From a checkpoint of a small mixture-of-experts model trained on Wikipedia.
Size: 20 layers, 21M parameters.
Experts: 128 GeGLU neurons an expert, a softmax router.
Training: a variant of Adam for the experts, 519M tokens.
Below are experts of layer 5 (counted from 0) of a mixture-of-experts language model. Rows are named down (a neuron's output weights, with its number) and show model dimensions 0-127. Each number is 128 + 24 x the weight over its row's rms, rounded and kept within 0 to 255. Numbers have three digits each.
Before each expert's rows: a language model's description of what the expert responds to; "comes before" lists some tokens at least twice as common just after its tokens as in all text. This comes from a sample of Wikipedia text that the model never trained on. Tokens count by the router's weight.

# expert 31
What it handles: Politics and election tables. Party names, government words and numbers in election results and politics text, such as Democratic, Republican, ran, percentages.
comes before: "| ", "of ", "|", " ", "votes ", "Party "
down0:119097160102119133073104131111131136124105097117117085181135106113135103140145154136155140149162116134134103096114126114143148113140113149132147137147093147121098117091078169189142124105131152136152103129104152133170124102114132123147165175149099119145176105101122154110137191154127132129118123076114135088110187080110110119129119136110085127126139135126123112126130157135159132155102
down1:127130122119123123140120137144120068102127097097130118111120155120122130105135123137163132150116091159125099110079149170144095103119134154143086164087127127126126082142095136123189131103137159106127147114102151114146193170126123129092128077175158143140081136107094127132157125149087128109130124093159122130143166107136136138113096155124151109122152118122125135122124149161155117180165
down2:164116136126106150199101130155142120074117147121126127098154151155121156109115121133179082124146129125114097116129119143161108120113107138107103153111116139149121101127136117127136124151115118093180153087127128129151150117133119117133071145141150131136126109134086139142176068122097181136127121111126119139114138120181149084161128123156135144142106135105073094129144174157124145087129
down3:104157071147107145184143130071137139128109096147148102145143141123099127100128133096107100102135149112156084134136144114123112109114088116139153099113099147130138137118142143137118119077105100158124121123091183119099127165146129159121109145152114138161079135119139108118128164157080115121140135076160145153121129192147135111166133159145121126124116169157143141151140099104141141109099
down4:125147146162117126153100166134142138122144115153128130092096153108124124134098117171138103115105131104123126106144126110092154123146116126105102152140171145175104085161097137133117141156130150160124084134130094115151129137089129108149136150167101111148138153116130157071166163118190098108125153145126107116096103109167118124135076134133083140154134112109115113109133143171070151132162

# expert 10
What it handles: Verb stem pieces. Word-initial verb or noun stems that take endings like -ing or -ed, often in sports text, such as pass, eng, serv.
comes before: "ing ", "ed ", "es ", "er ", "s ", "es"
down0:098129121128093122166106139130132097154098167138116108172149121114127128112096128109119143165101112145081133127120138140100136156121117137159135156152173178152108149088145135135118110143181095126117141118121065136153092164124119169099076126126132174147135115123129123106085140138159126159134109136110094135137116148112098147171130116106093170178122110135139118124163097136179117127120
down1:145133129096121151108163142116124157083136108138152114161159041152115136117090140148158162132123142107124137146118135169075120146093154122135106139123113110089154104113117134120154105102140153134173159093151146152140101122109104173134139129116134137112103114114116137137157106142107159116153180149123093109139132095074130104104112157105117111136135140184168130105143128159106098145114
down2:132102114086134086156106116172107162157155135078153127144115118142133107131073132134110127114126153132151146181123118113105113159130129147149127147129131165107125132131096090109162141149147092122141160106151130091127123164081143089128129132166109068169130124127110114163135079197132104100165115143127136125150100165174126110129156105129111136101131131124110132118164103144118108144139
down3:091109114144099127125135127119132126138102154130100165130101162150126142156086167146123101138137138147127110120136163111142113124113110098099134158136157148137111142144144096142143117172115090129127169125142115122157132143136114113133122091148126159198083104120152148142157149147173087118107151135124118033123147141114111135141117083116111115150131121151069092164138133126100085117145
down4:113147101200135124121185101129102116144108113162129144118103177137157177117132134144113160100100141115104085089121117119139155115090160121112090114162129211088138117106155114126103122102119140110110153111166095115127102156127117148138107112133121127162098112084142117136137134109165124119128140185157121160126123143122094088155138138103120134153111117131154142105140125143151141135143

# expert 17
What it handles: Plural endings and table numbers. Word-ending pieces like -ans in loans, plans and bans, and -ential in presidential, plus small numbers in statistics table cells.
comes before: "| ", "|", "s ", "0 ", "1 ", "7 "
down0:093157081155107155110092128095117109169105116145149110146102144097172129125144148136130129117154189111087114131165139145141113109138152151134110175130093112161121114123117108137130174096125146135141113132150084099154122155118149154134113148140068114165160126141151110145090131151132141136119178141090101143132106100123090124138170144115103101157122098130129144093130141185111127134099
down1:125130138142121145107164141117117091099060133134136142116129121102113136102128149124136176116131178113142137129158068133120156116072130138095100161153130126158126171133165109160121135079144151120095111136135120125113122098176103139159135143153140125136133120142105162138104123156151103137119181122140088136085131117096102162121123087124108165114194124117150128142127118084153134160129
down2:132125132130084137178119128127099175141082114111127084099124135123136144121171069120102126125172137144148094138070092081095129156102122086140140132139111177123136096173155143145127145114110083112113164160105145129149125107127109133118129136095137146117119157132168147093126135165120151087130143151104114129101106154137122105141104149145133129140180139160140139154137103123122134143176
down3:138178101158130130142202084121162100137158089155134112134138137111165099118097154099121137123145114126111174122137101114124139066095161164081182121099144118120091138118131137130118092105105172140138117111144146129133112127140165148100147146142131140157122140135123067142093127144115157126138125109153128130138119156116112087150124100140115148131088102126181151111112131154107122144108
down4:128162137109114073057148093191083153105136144100113095128103156153142141129160119117129108075140130124143150157139105125164154128071123122132150132087101166092164117127089096154162181118115159131135126117088135143124100141137151122141115112128140130114120141158165161141138127093180128153112092140112129169105126127113129132122160127129095113137122125118112141110112118153119129130098

# expert 25
What it handles: Mid-word ou/over pieces. Mid-word letter chunks like ou, oun, over, air, ain, ter inside words, such as Fountain, county, overhead, paintings.
comes before: ", ", "s ", "t ", "s", "t", "ing "
down0:141129159107150162120151127159136133095132109094142109157120133118134131092161092142106145122076190135147136117149154177124117107117139152142101137146163143145110128107089129088118144109137168115109177110125139091099119161156168102118103136160114129163144110116108089130144111093121162091149132094175119120100112167154151126134098099108117138105159157125097149079139113146136121105103
down1:102106134070120108115137124130117131117182147146134119090089132160114110078143119122152100130101142065158129139109118102126149160142157118134134116141166098113134164130117132157140145086089088138080126103101140153135150154124077100169129124137097155131128093129141137159141148095106143142112135129097103123185133083134150127149161138127156160139135135131142142161086154143116118170111
down2:144162137122126152143143143067114169123129153121117102169125145142091121155127109107108106141110088074125151142128170146153169108108127144138175138123110084099100168090113113109119112137125146109143157100134130140127096124111171127134132128111132144178164132143147102142106145165129146122138084134118124119116081137111103122099144122122086100117093186095153093159171112148142110157127
down3:112141137134083093115133115084120131082117076149138116151167143131099133114111155143131158132103104104175112123160121126148095145163158159101122119138167064169136149106134120128134120111116137124124191166123145126132124123151127170137099096091137147136177117146105151151124127104133132140114142133090149129134129148117106135093082139074119163140109118154122090171102130150124160160131
down4:096134159172075154140148081190142101130170080114128129073168130122121170136129143117110109122122157193094110097148111148137087168140144143135092130096121125134141121119144154114135093111092135157131143118112133120143163126122122103147142115133110127154118136159129131103144145083129115155123143098142151120141169094098159116136101111119146122134093098156117148149083148116149148112098

# expert 16
What it handles: Biography institution words. Whole words ending names and fields in biographies, such as University, Museum, Art, and Career in section headings.
comes before: "of ", "and ", "in ", "(", "was ", "for "
down0:141123123124145100171122121121129159165111148158136127155121132110118144092130108099110140112167156149105104165137113116108142088132095106173090183126148120154066140135119119104122097145122087137151165119164184080158101132141185122130124141114086109134139100123118119125116118145097106062117130124145113129144157150148107098151144119118081111139157133131092135134141171137153115141116
down1:137149148133140143100181156151141095103106110108126121113125141096134120129089117104111154160148115104148109077115144107136102091139113060164150169130161113129138130148155114149141142102148149108102146127129166116175103131133129107159162113118121172125118185107109092147166137109105136110118149124101152128141157129130114079123064105140104145132117098099122111145101128122166165122160
down2:155119155098134137119089128114136130146122059142102140150105119117118150163149135149166140123142118155139075132132113129079112138114093166159159082122122092101119145125126180131131074119148061166091151103131176105132127113154131168117136137168121140124152121125112127110152093129111114108117144113101124096136126119112129103116138156148141146139095108123130185167111120119122175154106
down3:118140160169127152122111074091134104138167118128113126099084124094123143087111138157113134184134116067152105144147125074133136142130124092167139125107107107088125115104145093162149125125156077111153099117115176128099142108129125117143115121129107073152119132151139182160145130147102098112125129145149139146114114114121097143148125190144153117134125180115125146145148126122144135126105
down4:136151154142121165081144147157131081095124129099120147131126115112094163132147136136150148137121069131143146110139098126105157104144119148102139086086100138106126089127134167115130150138134098152130081153103118140088150148110104144192129151150163137173123135090111104160107113129143162116156122102121152132075124155164125101131095090108123140131119117119140139139150130135138177096176

# expert 26
What it handles: Accented letters and periods. Accented vowels inside foreign surnames (Pácora, Dálmine), plus sentence-final periods, decimal points and digits after years.
comes before: "\n\n", "\n", "s ", "- ", "–", "; "
down0:121146101155120112122159107137075129096135143137098143167122091097114098069108193130146159136153135137125168138101120115149141116108139117109108141166126101162138083121127121130097116098123118127195131127130143161140168133090135108111117168116130126150134115080137122181107120168109121143139132143140111130189123118154132108115109144156117134111105151133107151114116178092117091147155
down1:142107115125141129140119120149141127137094158122130190106130121121117113150091157147121125160177139144097128141074180119182120171109169167119087102109127109141140118114104152182123141114090098106137123159153130117107101118141133098118118161101180081108146129144103137134137127120164155119127060148086111122153121111141099088128139151138152135124097137145120107127092138135123157152117
down2:085123125138147117128105077071147093139139102097124142139145118126137113115142150072103124147124127104071124153137116154125129121118116151120139093154132130151123158149158082157161152114164098143165109141121104104142153132107102126117093107147160129141123091138177123119131131151111077103135165130146097144140126137100086123171118124094106155119133140131113174180128144125108138147190
down3:110175149109101146133117117123139098193096104126147106162105130144122114136130144152132125105127129125133137131146134124188066125126088120099161114133100093181124123110161154159157160116088175144130156128142167137149158123084113136153093131142061161145151152126139157134116128125157121149124131126116133102115143152101163101114120107141102111131129072111151145117073122137142128117128
down4:080114107124116158098123159122150097134169143089130149120150095176118118123150116149152155177112115115143140106133124091124133131107127112151081174117142094181142102100160121143125119107120115135146093156086140155148153123147150107121089120142130104115145100107122097132145168094128162164116133160085115112099092113111103171154088144104129129157130173133144125098134171120094135145121

# expert 15
What it handles: Verbs and role nouns. Word-final participles and role or occupation nouns in narrative prose, such as leading, sent, used, coach, employee.
comes before: "to ", "of ", "the ", "in ", "by ", "for "
down0:106094108119142130138170142153141159122125116124159116131168124126147121135134175112152131105140130145153085131130150154100142119108197141092116161107118115130114145121139141140106166076074127161059147109149139139162123104126133092140142154159154081124118134116131109134183148078099105084152128139143128095099096105100110138129095103119127138115130137138141128168154137140074126138122
down1:126159113108137169125123136080091106160136111127128139111171148149098098150151153106136132171101103116120117130098115119134126107169119155125149160144178138134141143171134160114122103128156094117130121155168094130134126134117146177164122142106121109097104066153133179127126104171160123172107143116119103081119140148118122099140127074073119107106108110141132138127115160145095114118121
down2:097150126119090158164106145088171133102136125169096159156120131098110112097155115112126152106119104124137096129137140127108152103073108100138130113108126094143171160144119099118118143163119160141084156137150117164144158130115146154133138131096088179097152086127107137141104134139167129101119115098132132132110137126162128135163142137119141122084112097164167088128119181108113154168127
down3:147128103103125140152126138108122128138133132137099140176102137122147145145103108107158101131121066152120065104133139103120184119102165124121145105131142136115153137130129082169146100115103123131159147133102127112125081140141143098134132170146149092136132162122129106098165094147172136150114145163124152129074152132122098130114090126123170108164180128127120099154070141113125105158106
down4:115102088099154139167139083133108171145121099128133124133121167156068133164112145127144129137104116134138151102153165179131135139146093139150063105075109120115094153121128129131099199156136139117151151127121150126181060152147129112102102121116127114131140123141127110101161132122140145150128141135136165129122151108127111129170150138110142130123135124119096092108138089120161113128092